{
  "d_model": 192,
  "experts_per_token": 4,
  "activation": "squared_relu",
  "normalize_top_k": true,
  "norm": "rmsnorm",
  "optimizer": "adamw",
  "beta2": 0.95,
  "dataset": "wikipedia_en"
}
Below are experts of layer 5 (counted from 0) of a mixture-of-experts language model. Rows are named router (the router's row for the expert), up (a neuron's input weights, with its number), down (a neuron's output weights, with its number) and show model dimensions 0-191. Each number is 128 + 24 x the weight over its row's rms, rounded and kept within 0 to 255. Numbers have three digits each.
After each expert's rows: "mostly gets" lists some tokens that are sent to it at least half of the time. This comes from a sample of Wikipedia text that the model never trained on.

# expert 22
router:157088104122116133134168174139162112139163100133111125110165137168158144108126130097146161179179092137121124146138126113152163128117140160119130150147106137106149113101139155117128132113115138061135083113124131092137119124132114110122124124164152102166075116141118129161135118117162145126134109145094171128130140143155142135098164122117120117072137141112124115158108114107180123110116156150131126151117147070128122106162166126141140160069105150119144087129201141145116138121146120119119106126106170094101073086114141118113121137144089138144138157097113148111130133137121124182
up0:131088108141133186131135102150106147092109131134158163128139107145139141091131102116106109133119136119150125167092069100150180114117112137096117144126110136105128122132168135143122150118138124122104132107106142160130143136112144176157100141125096125135093100150149090140144152131117118134155150106115145132128118139105075110099151158135112085081110106110130118161094124143144134163160131132131130152094150098102148108126162082132117083112131073104109132148174082159129167128131146132148154111121121108171159115165095119100163169155134141142082113103131124126111091123051122121
down0:129135103124144148134173124157182099119122163133123102148150114152113132077114112106103130136119103155125118105112133141146122146150148127150105126135112144113154120151108176176134123105114104154040155174097115180126134102067124126098123134159150100129144107113129126143155120125138123126130137142110138120184112082169083133174118122124137099112097076179106115131120130158098110093125117122169112136152120135120108107176134141127142179069120148123137138126122143158119121088127113140097126094142121146096132144100127134120106162124139114091132135126129130148097091163121137185
mostly gets: "ya", "ou", "za", "ara", "í", "ko"

# expert 8
router:099092091136115139140172144125123119086111097154107141143127143153111153112146107133139103111139113091146103126147125118173122135175148122101123141138117145155143099091123129147142086084148103117131075100132110121130125156157116120158158137120148110074112089152091095098100096130177138092127124121115125130148111128114077164100153113160149142134134096122179119154130197126142107104103181142101112148101092112126092131151160115109160143070117125168160120153136141125112148134125158125154149137125120095121093106156079140135138094147158141132144097100086128168125134138136125129
up0:124128108131151125119141184136104142105127134127166130144195117139144108119106162148141120088141123130138132138094111105130131107105108095132152127070094130143179139119138153133089088116110137128153136150138188145107121105159138093120156155122147098131105132100113114110106111150159137121168072113084131136115131122144110180063142083166157139082123113139140118145144112141144151161137126150135116132130117146102103121163155103125177112078124124124097130153135141106133094109127109120159148104145126153135122119172133146140108169154159111171153115153150109162132144165146083174
down0:084162117089090119114157157115157150107098157133144146128126103161131163121086135142133143145177113134086103165115098105114170169081120088090160124127146165113100119132088105124098127131126131140130169101119158153120097090122141129117112115075116142130146182099121107141150139115124122147112110087079177107138132139143118089151101147152153169118113124161121139145159093161118146112080133123089174152089155135136117151136129115122130112124153167135059132140090119150097114114087152134138118127100133160170147121115119124136133135151095111130127128143106135158106135144113105122
mostly gets: " was", " became", " been", " then", " being", " is"

# expert 0
router:108139110134122124137155118163131114153143108165140135134136142133116104128136105092122096136162139133127104124115130164138154135101157130115165090149098130124143093103102149107147078112173167106157099102119130159107123082161138112129096099149157131106095142095118072172074137145133094144110107082104159101146190140106122130140167110094121116119143103113116114163119096134174113180116085133134162145162124101133097148139151109148154107092118125147102119141176135136121157156115155147135120109158150123091117078142137129118103129146160099118088105112142116154107158154145136167
up0:171125148140107173113124138118121140146133133134114137123116111084159131149152116145109126127115144163137158145139122140148124144107117178142126132142152108152156098158137126118159120119115135099097140107121127077146126142162106133117080144133166160130117164092113105132150178152152121216103128136111133119110162146110114108146152122070171101126100123064146127124120111121136201125111104132161096087128146121198141151139126159127139106156103105150097129102118103123139130130137120151131105095135100130129134111091126106128100121157144113099087087133126186143160118111180137137
down0:171127141130140131125137172108105124160110142144131122106155139127089114115135095111165107060157137098107118213120140141135127151194075176141075115145136099131170135130100162152178123139129088136112130116100124101127122135152150138099130110107134156125073105115140163082173149141142138135116136104102143136141110111119152104133087138130135144087135077133122134126156110130174123093082112092142163153126145139091147097121134155125137152104132136124126108143131126089122147139150157116142112130108131171107128140087164108132160163130099130108100129136125149116147120094109117123
mostly gets: " Air", " United", "st", " High", " Public", " Best"

# expert 18
router:136140124121065110109132205151164105085121107130106139147178173123101157118133071138081153094124147086136094109173110122173116166139181126133165116121141136102118102130148104138126152160135141138173092085149135103137117134134134123151117137127130111129130113144142101125132105123126098141092099096087138122143159095114140103136140139129114116124133094128161096160141159115174121135111101111121114156166120131146131134135128139151107145077118110120104100114191097106131123106142121132137130117150124051118141132139144118155164119136145129135156106134160170155159150133134147155
up0:119131137126116149121138126121182110158158130095125103143144134123111119059133148112183127136097183094133112138161151103138092099139149110147106135102105141095111136131115123156125098123099181149149123147120165137162112147121086131155122126143117121099086125137137075142140112164125113110114167101134148123165139115122079166154152104101175128098132137133103132163132119061153138145131134113103081150137094131143151136119153133155162116109112096145174101109146098090092133142119121120112124120137160130066112113097111137126142136162154088130136130133114174151102111092122089110
down0:163107162120122114133159127153116130146121141141147121118134160137123159115115092096110118172130106114145140142118148115118138135167072080116084135145140123130116108137124149102161103108148158137070145094090109125084190147094111161118128163121129149192100199140108113116122122124109115144164103133124153118156147127115140131062114093130143126107136172159147092130124109153109108141135167164101160095140088144120103128114136133102115169114133085134081137097135122095150148155108144122119133146173117200164103146116108156113149129143127141150114135137133127120148144135138134107
mostly gets: " 0;", "–19", " MPC", "·", " Coordinates", "_{"

# expert 29
router:152149099173088126148160128116129124094126126166127182145144141184144127158118125094127109126145157128144095145140157157128123130116123150124147099111168159134147114117099093120143116087144110115140113136131128107124093180100123110139127109160112113125082141163084125079098144143136118144133124120129136152138149125172166113135164119120155125093113117137170113146150169085134108136085088117067126152092124099144156118124151128139169115157146156130131111119166103141080110162169137159134103122131169095098134101140136184120170123156130120140131087081127141153149136098103140112
up0:161123158099123094127136152141125124092090114095101174110135170139139095102077059080097106125120139113139154158123116149111145115150143112140112125125154123110121128131131144100153118180154100133085124122120122110114124124088111077136156083162132145139125104085143116118093121119158149160148142117141133144177128172127135143123168143152124121133111086139108149157170172126141133138112168113157113165146137160164105087095153149129104102129155122140104132153149142156148115104137121116091133153199093107119123121157104134127139103130131124076181129136161117147142103135122130104
down0:156116126096167141155125163153098144135148116120126154132132105164123144115111129138109121104161056123114157104107112143123145135159146153131176189135167153135131105138130105078155133132128122128147147124152144138138144079146139090101125128140185099151150123140127096156110157102166117112155153142132148106123121114130127098165103117124094153145115123117113111159141114101135078109118121118147131126162160083145063086137086121151142186082146130171124141102134128098136152110139108129148147117147091138123142127126130142132108112090100121129096112126197090127149114108092152089
mostly gets: " until", " They", " However", " but", " It", " This"

# expert 27
router:121081091124102153121160140103128127135113119099130169075142135162122141128145107135110151128127116127131105119160113110163132104138114163112115159158137157173119129082145126135131083102178132100150103121122119125130113184100114111114094097132126100129131133176117079087123118140133114075125099123118130126132124143137096142144178113138166135097111137159144104112136136097162121136108141136080084164134136126151095123138185130140171141105129071102108091120135090103124125123133159135120149121147095069119134121157112135131112111125113144089118087094140112159167160104175169134
up0:132100111127128144179143118180147119151109132103119134109156134126115136144167132089176135135122103161126081143122150112169108131110130125110128170119107125107172105147129140132134137112150156096136122153143133116159151142141103144151123097152095105141144116135099065128115085126122123142194111132140145137106100170119112149082098129132133131122082101133178109133144109105087182124116133064079109093138136161113142146091116100147105128129154113133055121109130136118089146139123143115125129151159149110137100143145141129120121119105111160095107126115155128132093110122196085103
down0:145167110147107105130113176098129096105105119128146139074138092139118095130128139114154133084102113080133149145127127132132124150130114110124098149187130094144159113139092079102093140131143099101132109139078135124120129126143149124117088067100157147153101113121108120143117121110182163134144130147164145147135087159123137117151138085139147080111125130154084099120114094159130105204151119161122124113145118159179123110121099117124101130104108137148149135131107134101102128125127097128100134141086046108153125131155127098157143087148091130125149152125125132113117139111137127133
mostly gets: " been", " has", " would", " have", " had", " became"

# expert 23
router:111103123126092160098123159126120113133109068135129146157151160154138111112135101126149166113115149098135132139119145130133126094118149133139166100142125141165123112079110127114123106120149113113119116131129125105095138105093139133157160143142111076079099149158122119115104090125133142112108154130117173153119133130119138144122156143163150132103165142121152136140140180085128119119072101083078146106144105145174095134155149133143113097116132163121101096091163135123110151120195176131135132097123108090122113121164154138142105102146145151114137092114165063126151160171104161136
up35:163135112134125110144109106128126164117198132163160121138126158145098107113085075109129142120148123138153137161165107111164162108109134136109131164139114118125168147133134137151163082108151129101117140117138139140090097131102195131149161113144142107180118131150131103134093127152138141131082143079080149146124097119183126149132132129128088121096132161089152128156095118114123155125096086167147147088149114125134110139145117128141149136129155121121081116107189154089108138137153150158115089095154141164110140106100160134161113128118130110099098135132107121138118169120119149131
down35:130141135121117124150103105134139102136128117112152105097149099115092138129163116115123122135140118120085149190140119120071143170133121129171119106123102135064128141133155151144129126142119147145142071111159111117132137084135073198137131112121110184115131124148114122173119098169116146159109130137114116112130107116139072102119111133158108134095120112172128136116108163117130133109137107153116146128149137170146120140145118101125111146226127116104121123123185127118123142122134161124157115117160125122144048166087159114133123102135130126100121137138151121102092127113105131124
mostly gets: " who", " since", " which", " Preced", " Date", " Succeed"

# expert 31
router:152101117130161125094131200113135097133102103102104144131158140148149142169138108119131133105167150116136124106129166117144108151102164180085137138157106131131171139083130133137114112148160137108170088136108141104131154140091158159139086104157158129126063081145135142135157154148150120100155120103097122118147145167156150097104152084125134140142110101112128120125147084093177151119079110149135142139125125118167157128152128119132143138087126147114160102112189113144077167130110134119141111130122129105084100101146155111141111105124113103145129137134134107143170153127137113141
up0:122131115094129100147139107131156109113178100099168154145150159153116151124118165109123094125126036076140122175146130142161123126134137136100085100150146112083088118163151157131129100128103081118154172135103146143111139178119181116127117113116137108128127135092142137110119165114129121102120141135117122137112127071134133090140115147158138118069158138106170146162148139130138160127135098147108130122104159142122136089121111171107122176125095122137113131100133126113136135120110159105102112140120169122127201107114114153097128126127124135106132117150135101122164081129097132121
down0:139132138146092128114120105145147109138135110151117116111070102115111142155139133140121140097134068120133149156153166103116127125117136110110131113144089072160145111156118138133125119149065126099126154151155104143148124115098141112116136119146112200146123100077129128106096152150120113125156149153154130124153117120136124118165140123157131146096167125164122113130096137111101111114099159181153162134097098149145154088103151177111115145184140089162150122102107161122135117118118135149089075120145122137119113120108070112146180145095115097121133145158123134102130161174091128115
mostly gets: " El", " San", " Born", " Ben", " Ni", " Par"

# expert 26
router:138103090147111141150152143128152118143127112126112126136126153093147089140091126098132118128183112137142124152112128163137140117108142168077106138121098133126124051111121091152138114090134146103164101099135136097154115131134105100111083161141130124155078141140115106094071140102142129112108110102119149106143162151130153146126133103154175125102135136126147086178131118117196146130116116102122135139117094137132153113150156086127155128119087145128144104139161189123119136109104122158121085094127141136101084107129097104127116099116119094118099076124104145169163138134108098112
up1:116152137119117100107151109116139081118105147129116134134147119130096140120167133119070153135132108094153115159099153163132101138110136135091146104115116160152116103142108140107140088121105127124119114104095116119153134129148141088122094126159122119113103159118153131124145119101161137182126118086122150165115195070147132158159107141133110138079134102127153110170134112135163132172138115158139151127134128123152095086120143109122105115137123119095140105064131159131125132092126114124149172061160137127098113150132064088118099098138132131106136077107129167160134124116102168144
down1:096100131128110122136154092130130093093099202120124130139134123118162112125125108132118128150160100143139154201104111109142101113118113132115117099101163104141128108167160110094087133130117148115117160112114178115129133119112151083127125128090097160139092160137099111133142086120123119166124145118125173132135157092153133100098092142142143145136112084100118167120156101081158113143076130120160140145138132128133114106185142117117159152164155137106108144150105141167147117111112054122104165124146137172165127149115118098108127090138123137134156105108109154127116106150114141127
mostly gets: " Angeles", " City", " York", " Chicago", " UK", " Records"

# expert 1
router:120103124151116139143177149154182147119097088114118171100128171143104155105172127143096128110105142122173103100161106111144172138137138108129089144139153151152115089097121134146096105087178091123132122082126105097110102133149123168102113107120098131108094089166085088101134108123137126129157139104155136147114139171165124166136145086119142130134141092123153134151121173124148136113098136158110134145135132118106116131117137107094136169111124128127113118099159123133105133148187144138113168130139116115085126109118094087146150126157165142103144092111172149147124166153124139132
up0:116109103137122099155107164153150142117114135129145186089118111125122143160126135124101138109113094090151139127096158132103099140098143145129141097083138137140175069136157168141136119158130099116109118095124090116118128097153127155102127120176143105095115149102116142137116104108126123117151146109145171134145138110163118146127107138132211127088126085112108115156156135087107151101146175117130143150136072136111138082101157109120111135124078129119123112099171109121145123108208115116149121096143133117130123139130099154118126120124116087107155086120105090133159134134096148132
down0:144123120125136145154155098105098110117136133125151097156108066170171133142128106158131122155152116132099116184150147109102114143121157127126136154122129093141176119112156164075126144165092138085123146152128126112144138121128131135134122110128167153124088105108109163098117111077118141130112154106128119107136102075111146104134152116100148136133088108148144147124149175193142153106123159113150156101172117118117147114134081145144126062183140155119111149104149135150158133090139146139121117127100065165142127099097132068113152136128138133122129131136150116128138162123141141110
mostly gets: "\",", " is", " been", " un", " re", " became"

# expert 6
router:117132124107145153139173127131117142153101118143150125126157139119145172137106109114131148152168148134139104136100146109145104109107155154096120155109107124129136085125136109134133131120134144093143057103138132123135146158094119111115154142188141086140079145119150076162114106122136163125091102078122161110113159140164146134104194117115151122117127135122148110138140163085175090113113144130073173130131084140149127134127121112103120134084122145133139104159138156119100143116147153111147103106156143106103152070138138111142155152096119077123130078125151133172128109151140085136
up0:163137174121111113136112118133162124122097143139109131127142161146157122093091103189101116143168116103105157126135119093129110129105141123107104135104128161148095132116134152142106161138140154046159136097116150129154106106120134097154170142146140135200134128130133105141125124128135140113175111116095102122147130081122156134088114158142109126156079100096138124141136130101152137131130112108140156175149088131126143173166128153155126134101135109167163138161140152161123162124128137157135145104143108122121163083144121080097132122108150092132154134149098143182079157123124125141
down0:150157155143128143127157146092145128123152138105169126157096132127145151113147163127147105087060106173120123180118113132136096152130116104093151148129100082097142129119153130121151126119085105127125134145152124132084124132115127143100127143099149161110143089112101132111155095129107139128082119124153123160124136134159082158146137115129075115069148122160142133081128149141123083120123129173118106135142103121069112116103094067105128130142146159108120141119132096120146142082172167119162111150127101099141118106143123145147143154142095158147130123096182121166133095137151123123
mostly gets: " University", " company", " School", " area", " station", " city"

# expert 13
router:133137134116128160139179206168123084145165085107109146158133153185130135102134112138115155123168139115157084128132143135149108129138117122072124130130125115131148102129101095137129118117127113112151110145129161108127113145122133118097129123097144118143073096076108133093096124096150136128113127094121176172145096172135126106143151123151131128145130082129122120162146144130171132106122177133097146129111125109130137104079122131122125139074074146094129150123194120136110132124123152124100138140153154097144116113155109139158111132149108171098146102101155117171157110141123113090
up11:157131125102096136128144176133130088128140085127129133161140126155135123103167084145169169155135136124194147136153133097140176138144156109122151143100117170149176126138135139100175145160184131143180144121147119137082096130093130099155098143138129125123142134138121134133105103147126134099145163133143128135139122133147120135170153121082117141092118131140123147143128122100160130122139123142118126115143143098114129150113133144125120133071135125147123122116188127181084140150135122105102196087136131144118144086121151153148150114181124174145111122118078134179134128119172130153
down11:116104105086104153128133129142124139108117116174115129115140115130144138140129146098138109121151125148106120141158146167123118146144105150127148096170179162125106069115134150122171118126102113124097145127143137158160152101125136120110110128135139165115150136165102097068137131160127135187120093089169102106101116151080187145108151108094109108127116124166077164133132141143147086124159122112175135089123140096150121109146130151110155113131110157155146160144110145086130133130165171123123160105160115173140190146130136132090130141112121121131116166126157110109099161139125134090
mostly gets: "^{", "\\", "}", " \\", "ร", " UTC"

# expert 21
router:123129119116108132139168119121108138171143047121156149166124171141119110125106106128150143138135106152147106127147136138164113115122139153098160126097123134135151089136136129126156101165142152127152084121149121132100150154095115117104123163166144074110104124106125101124071122098158162117095137118131155119116156167146119149122183123118168126110131125134177118110133146128147104107091138089076161113145091156090125137111141121102127105104129157137120097110151133117122139114167153109163111124156169136107122076142143124166124137127112125112127060133158119197157114141124103153
up0:103126129185145104118123137160131157131118131134125135110133119144100112134116103110100139138129127132095101118142138146156133094113115142148138119135096143086151106092111168129123094129142167093108127091180125167153108096129100111136122136129154119140131156095114087126109146113116168150096147117113115121151128123109123138146133109141138148115138126166171112132099182118118098143105059158136112166150143151130125199132139087132104120113139130104118132136131165094130138070106145081139132100170147136110126125109104177152159074094172122162150120138145096152174095152159162163
down0:137113151153159145128095136105138141110118120128131178152157136181176150144149072125122095090110151104139109208120129153097099131119117119092151143127139102109095123124106176112104163131136140100114154122127122165115120123138131147134134142132114116095142143138130127124110118129076117126185144072122103127142141134146136162111110118105117153101119132139164106118103151176104112141097101166108108136117113163113085129125130101136098132126152133130143077090098135111109105131101121067107117144109158185143153161123141139131111156164119140209133107144137104134130140145098117155
mostly gets: " series", " film", " game", " season", " life", " year"

# expert 10
router:112121099136110183159130136146105122110143117154137123116176158144128135093159132108131155164179095088136124113136145097137139116132154106104124112139157165148120127130124088091135122107167125143163127084137142136107131145133142139145138122110129094132072124145148092157088137166117153131100114088140150094141116144118137155119167122100143142095123117103103114138133151113158157120087138085113163125124147114107131132108124139086116142102068115143128095118183135114069159156138168115096127113139176107092107093151086131150136090144095108123117123121081120125157139097106167173
up11:109102136131157079129125158137122135155123132140121140117132148125112085105173135148136139131134099134133119112112124090148110108090117111156118141138095140099138148106145163110131074076170142124160110104143123119112085122109127143149044111125142095125122176123126113146112107094149102100112142107173111073139132147109122118130121125118139146148094132152108143134166139103153093167106111118120171150108133176106066107110128130113145090135126191090139080135133126150106139132158132146114145141138168155102148117128107123098114161092180114138122126131121109157196127105139143128
down11:103133152119105096147121072186137124148133097129125157104104122121138167095135102181153102156095101093118080233076124128122161146131114104140113155068121102144121149146114128115137150098139132132133151140165118109151128125159103146105146132127121166115117152120164113136091113121135125083143129122180166106156135161138108126123135131106116131127170124114132131133116111141106123148166139115110126119131141130076156091091139129107109074118125124122147137135072107137127137132159134151130135116115124136158164150090107162133115121145117139156117179171171106118115113137119121133
mostly gets: "Scientific", " Historic", " National", " Primary", " Central", " Lemmon"

# expert 24
router:111086137163111176100165136121150171145132104139121170131164117178145124121190093140087129135118097143180111145120134155159146116147148164125121151098141146125140115124111136167145118160152110133124105103098129134132097180138109094148090138156129125117094117117108101112092140153123097131148107120109151137124156178134090125143157139106131123130126139159157113127137176092166127105102122098106140128125098140145133134109118148087162120138094146122076093120134139153130124131141216138121126136152178121092103104171118117148106130118139143131117079131127151176124147114156121151
up0:139077125132157141101134136159148090146139113169134125126116149078091153186152138089177119137117119079163151104133126119161109124116110154133151123151123184132132131110137184160145127130124098119137116166148113118149148140096125120119122160089120103091127149134097144119099140114119163176121101152094142136156166137166100136091169149108084125146105137130180093098130162111153182113122139155126148127133092106082129111119131129129133110149148157149154119122129133141125121152158133119179119174123111120083130132099114120177099161115120150121117094157097092135131138145149144140
down0:111145134123100131151128145108150123121147116150120157140124121074127101132125113089127109137125143131087141167144116103134118138113142116176151114134134126144117156138119107120132150119125120141128118104128142147123106117161157137164146120103127120148117158119150152146076156172155145115173101132115117105158160120118161110143088119122121111149105139120097092157128110117155141173131109091135139102150127166147150117140127131107126150127152075125103102139057154171164161180117124129089198152207103158129084130152143103103126101077131164144138089115144114115138128189109136154
mostly gets: " these", " several", " released", " two", " many", " used"

# expert 3
router:146124132142084169096175140117161142080125127125110149105168149136109120127141129127104141157141105118165093133160129126144147145092165154076154155141159137131129113106122105112125106098128112121130115091116148104148126142102161160135125117169139103125086134143142091134112122141112115167112093120106111141153175098142114107113107110134142131146112132110199132161141171128131114085092099098066157151133115119150103146154114119091162165143110078144139136143158119097104111106177163164132087092117142100100123131129136107148123101104112108108171126098135131179137161152140142132
up0:140109138207114146107145110129127120103110108108102094106170079166136162113116126164114120095130090116103084127129112103152115113156146126101158103126126131150141050150162153128107093073115105119112161148130077133144136144105135147116141125118099077129083148126143109163122101095128136147166121148116134098110140121136127131131166125112104168153122055154156151096121131143122145095123103113131162118137105123132124139125139112121173157144143106091124103131162114147109131109164138130096092130143132110114128138175106097134140153116121077108134108099145110165124137136140129176
down0:155135140169111097158131099112151119145148125152143110132116116113141110140104118143133163170162136096129152152115107143152099127124114108135130134139117155106148161133119071130087055127138136122116094106127086134131087108105117180143126162128109124146114130130118160109186125119197129098095158112116133090093153077137153119156149132132123086164105111118123106131112150159135131120117155129145113163101148111138095147107121149147101113209112116140119095129164127114118164132104107129133162155142119095176158115086153164114156132153111156142121125140139143103173136108110106165
mostly gets: ").", "\".", ".\"", " 2009.", " 2021.", " 2024."

# expert 14
router:150088122117154129149143141155131114106164098146124140160140127161126101112098111096117105169147147113139106121138131128145122122161140159096096139097114140141177078105102083140143115137114142150148068113108140118163122158119128160168093121156105108172116152154115121147116137133156142151093100124095131114135123109149181121136142095149147097160100094143156136163134100148173148099127080084080167121158139110136124166138145105162131148122098124120120107122175155143094127090112152138136137124159180094084101132146110130176109136156139129112138071129105131117142127126124141155
up0:150136112144127126161145114115149160151142138127129118137164117143148098139141108177160081151118151132142178136170080134143140128094124161083109114109105123157175105169149156133083149125119056101144098109129141137147122122150108094120153149102156144137116119130095101147111156104121088148101186106106101126093121112114067141149109118140134120098137084151147092156171103150160168129113118117108111136141141172115123143158145137146154113116104166126136109109122096130142121160129138144145133113166190122123128119106110142193106126143134112163101101144128120122115141160103132117
down0:140117087121111119138119138111153101118161129136107119137108079109126095115157079128121139141161106129107146218129121165111154143112126115119147133119145110139176129115106124124085136115104109122133146138116101126162082138083108093117135097165134134123129114146149128150123126108114111167123123122099167112142119115135092110120067160146140107130096117114133138152134119119174125170145140116125122133115177160148152127108063127144151133165101122128111200120074127126134093167110113128136154125171171129137132151109135134135110172162161121131105070132123109162134128161173154122
mostly gets: " La", " M", " anti", " Mc", "mathbf", " di"

# expert 5
router:121125116140080134137147124135160121153144108116119167177182149139120099137116091108104130145155088114171135143139094122144153117127143135098135114114139162148155079108142090128144103145152160120141130099132155132146085139112107094129091133136142133173108084150127105165067120159168127106138136112099119083160149161143120124131104113101133121090098143093140091170109149092149161107103139083091137138136095109113119130136126149103154121100085166129113105115130114144129141157164153125144180099119163124114117110138097160158106124132118133137104069144092135179113127150142114152
up0:126154165122143107089146123116160140147114130119141123096153130176104154105126151087172149138173126108126111126116137135107133128161097098125131179154153187125135127114134169139172135101160162113095136127107074176106113167132154138122183141177179117122118172120127143124111149130140175140164148122091089153131091122128134144115137152141146127133173116117100115121100096142135156138176170109099142108118105117126132132133111138139128119151161152124172086143108116156159125142181140108150096136196151122126142134144129139132142152155121094126109099136142136133139104112117094100
down0:140150168092101132139118130138109128139116105100119085101107107141148155137179133100172177092116078122078150117114135118139105138146079142166172117141104146169132099131110146106120108099155140151127125154137115148145182112147114122153135124157134131120152102126158128149138112136143098070105130136098149119086064111165134143139173126100148150153151144140137146109122161142150118104142100139119137108119138149129116128169176153086123149130116139150121129093124103097188095143143118150105127108186123163084155122139118116113061133147125106143129111134140145125127119110131138085
mostly gets: " new", " British", " American", " same", " former", " an"

# expert 25
router:140097136145148135130182187137155089102117114142093131164169104119092117135140102110121147134129115118159099127129163116133145130123145141095133154116119128113156105103134095129113131115144145091169118123131123111106128127101124110121144148140162109096093147159119080118105117126157163132148083115149143151134149096123125111131183113156141151158134135078150075176177129122160159136122129140089147146146123142150138126117170155107155126153173194126153133118172119128085109155131113128131132100133145107093115160106122071159096123130131111124147098087131161175128144162131173148
up0:101171148165081134112132109152103152143152123131125148120147121153089181170105124110127118112126139140121070119124151150153140123142129155085110107169082153143106120136100129152143130148137105146155080113155136157112146128140122072160193125123120149167101175166103110107129107156124099096065117122129161147176121116130109120156140135136127126130126144133160117135096114129141118154169112151138099138125121123143103139122093171137126174120178141083124133108125157107130070124109143105147112138148160099126071125123120160118158133136120138125106117119166150083161131105139116141
down0:144094108128119099113092150132136108103096165156088163159148110119120156149112111072085146162135141141175117212135146126128149127112142095113104110116125132134154111144123111131093141145108103146110144147109115152118098105094169117136102147124146091107151147121155127156113118138114124092102125102091153154151105090141137128082088136107143076129137097135154155133163142129118109091151145130172162147128166116145095129154121082113122109170127145179131153159084122110141137084143144135138125137154148085132114142111142123128129160174137144091120084134139105113158115113148095141
mostly gets: " \"", " '", " $", " \\", "{", " MPC"

# expert 9
router:142096109152139132120167205122130081121149099125121140081164133161140103126104118125134129126183128146134148139135154138096128118103148215139117117117117134128192127079145136163118120161159137090145099144127155107148144119117130139139117118142138132131075101147114127125169145121133124121134126125104135135139110154140149113114139102115132115113109108106150133159107109106186157129082117127132112175109105100144148127142196108136166129062151121126119101118232125149115142126119161139140097105147139117108096118145145134140121125136130146138129139100105117109129130157115116143
up0:107102102150173112133138133115138111089150098143110118104121124151158134106129136125170187143106062077154134131107140127162131154105157149117101153078093122130143168098137146157142134158106152076134105136134145100135099145139150117167127145170138108137078143150164089101135168141140174154134088151102120114108108160113104149151143151102134141127106131101134114154095112109148141177117102101104123155095082106111114123116117097114111126118125098118086107129114136126148124144118127151153129128127135151150123161155092090144070097125127152164084137134144077127145128144146146124
down0:119127110136164123128123111119106130046171104076130126090118130164119135138122103101114148152139061116143167166132180135129110151171119109110118132126145111173109106155123162149136111137142117145120124099141110136099122150123121117139099077146160124089126098124133120101147115167111130139106149151153104084122121166142117154143122136133128051180083111114144141146111121149153121085147092089099110162139151097136114118159097151149117091136138132137125119139116107103154110156079124103110123120103139140105109151148157126119119150134089086144128173112145136161151114097146107140
mostly gets: " David", " Michael", " Ben", " Alex", " Ka", " Ru"

# expert 12
router:192139110110038119129172162122137136132142125123133179136176111178134136115143140095106120156148129085097139120106088133151143128095161128117112108130187157135153108130124095100109092137126115114141081132122122123148153174122127109153117133139160111131089108134125082124109085125122120130097126129137118143142140105143168109130123092123151117094078092095139100164161190115126130095113099134099131145133116075142110122167152133090153128116136111127133125120135080129092123150159143127119162138143144108105146097154123154099143117148141122136142102103135157175141123153135150130
up0:146131119114115118116104105142144102104155132153108109130151141094112145100133090093115110123138100138152122093115148131157136072133139192112143092122125086141172129147133142090150149121118104126126113140159104110156121134160106128143149139144158102110072089099153128101136087092182115127133160116138133114144121115109104109125112150161128127116118100145166156142121124107149099184112119132074122112121115105182119116063109128178160132117106137131083118154144134147113143140127116155153145146141154116120131117135150060122119153165119105144157114134159174186156170122137110149
down0:077104137110151164146129108152137155168115120140121115116136144161104127107110115157139164160124137079077156192147141143093114120089115126123051122113147171160119116157142157132102074128093105101092104162124151163117137128160164134137110111148090138122137141128108128182151117186122149121124135142115141096112165114148113144136128111164119159134140132108141104117153167167122080142130114105139134099166105138158119175155170140101099139145143141105119118118086132138125093124103134112130124113117123148124116105120120091121084129133111141087128173168108124110150129107145152122
mostly gets: " and", "),", " but", "\",", " or", " &"

# expert 7
router:149088172117107136114166158100127129153170112106103133123131160129123097100123134158090107140177166128125109149156111152149118108123176115091174126149134117148114076106133086122143091124133159133134104126112159121145122136078165100137091141167113120139071142099085137124080102132148124119129143105109132140129140158127168118135097105138137134101088132102140136153095142113181149124128136057141153137119099123153135111143129148127147131105096135136112121138167119118081143121130175138137163085115103141108144101141107108125133111133105120156108052119124127151127134148149086163
up0:149152161114131147145120129140140117107118136081155115127130135111142142159103104121121108110112127081111130167091121134147141113111113110134119118102142149193102127070138126104131129137177110123123133123144161122152094105131118117148110125170091143136136109120084143122159113142166094132121141110124146129095148123150119137165137142085142124167128120160117116140112136125147104104141101072102140141125116122091128124113141141126105174092111134152108104098126096100145115189158135120099086108161085128118158144119075139161085068091104156168138087106136071142107137149086084113
down0:118119090151145143126142135075123153157140080161170133135124104141115109140142181114108164137163080153174107137165142105146134137124137114145154089139128126109170126135109108133115162130150200091099119133134108129116141123111137114136149131097089147146106165147138125129120120141078126180137132146159137094109129129145112130100127143104151065158089177107138121135136084099107096175108143148101119117146162119112136169171111092127108137126138125078099127154148121135165117122131133109126134123125173166097159131126155138133129129137188111167096133144124129160139155093129140114
mostly gets: " Championship", " North", "V", " Cup", " South", "C"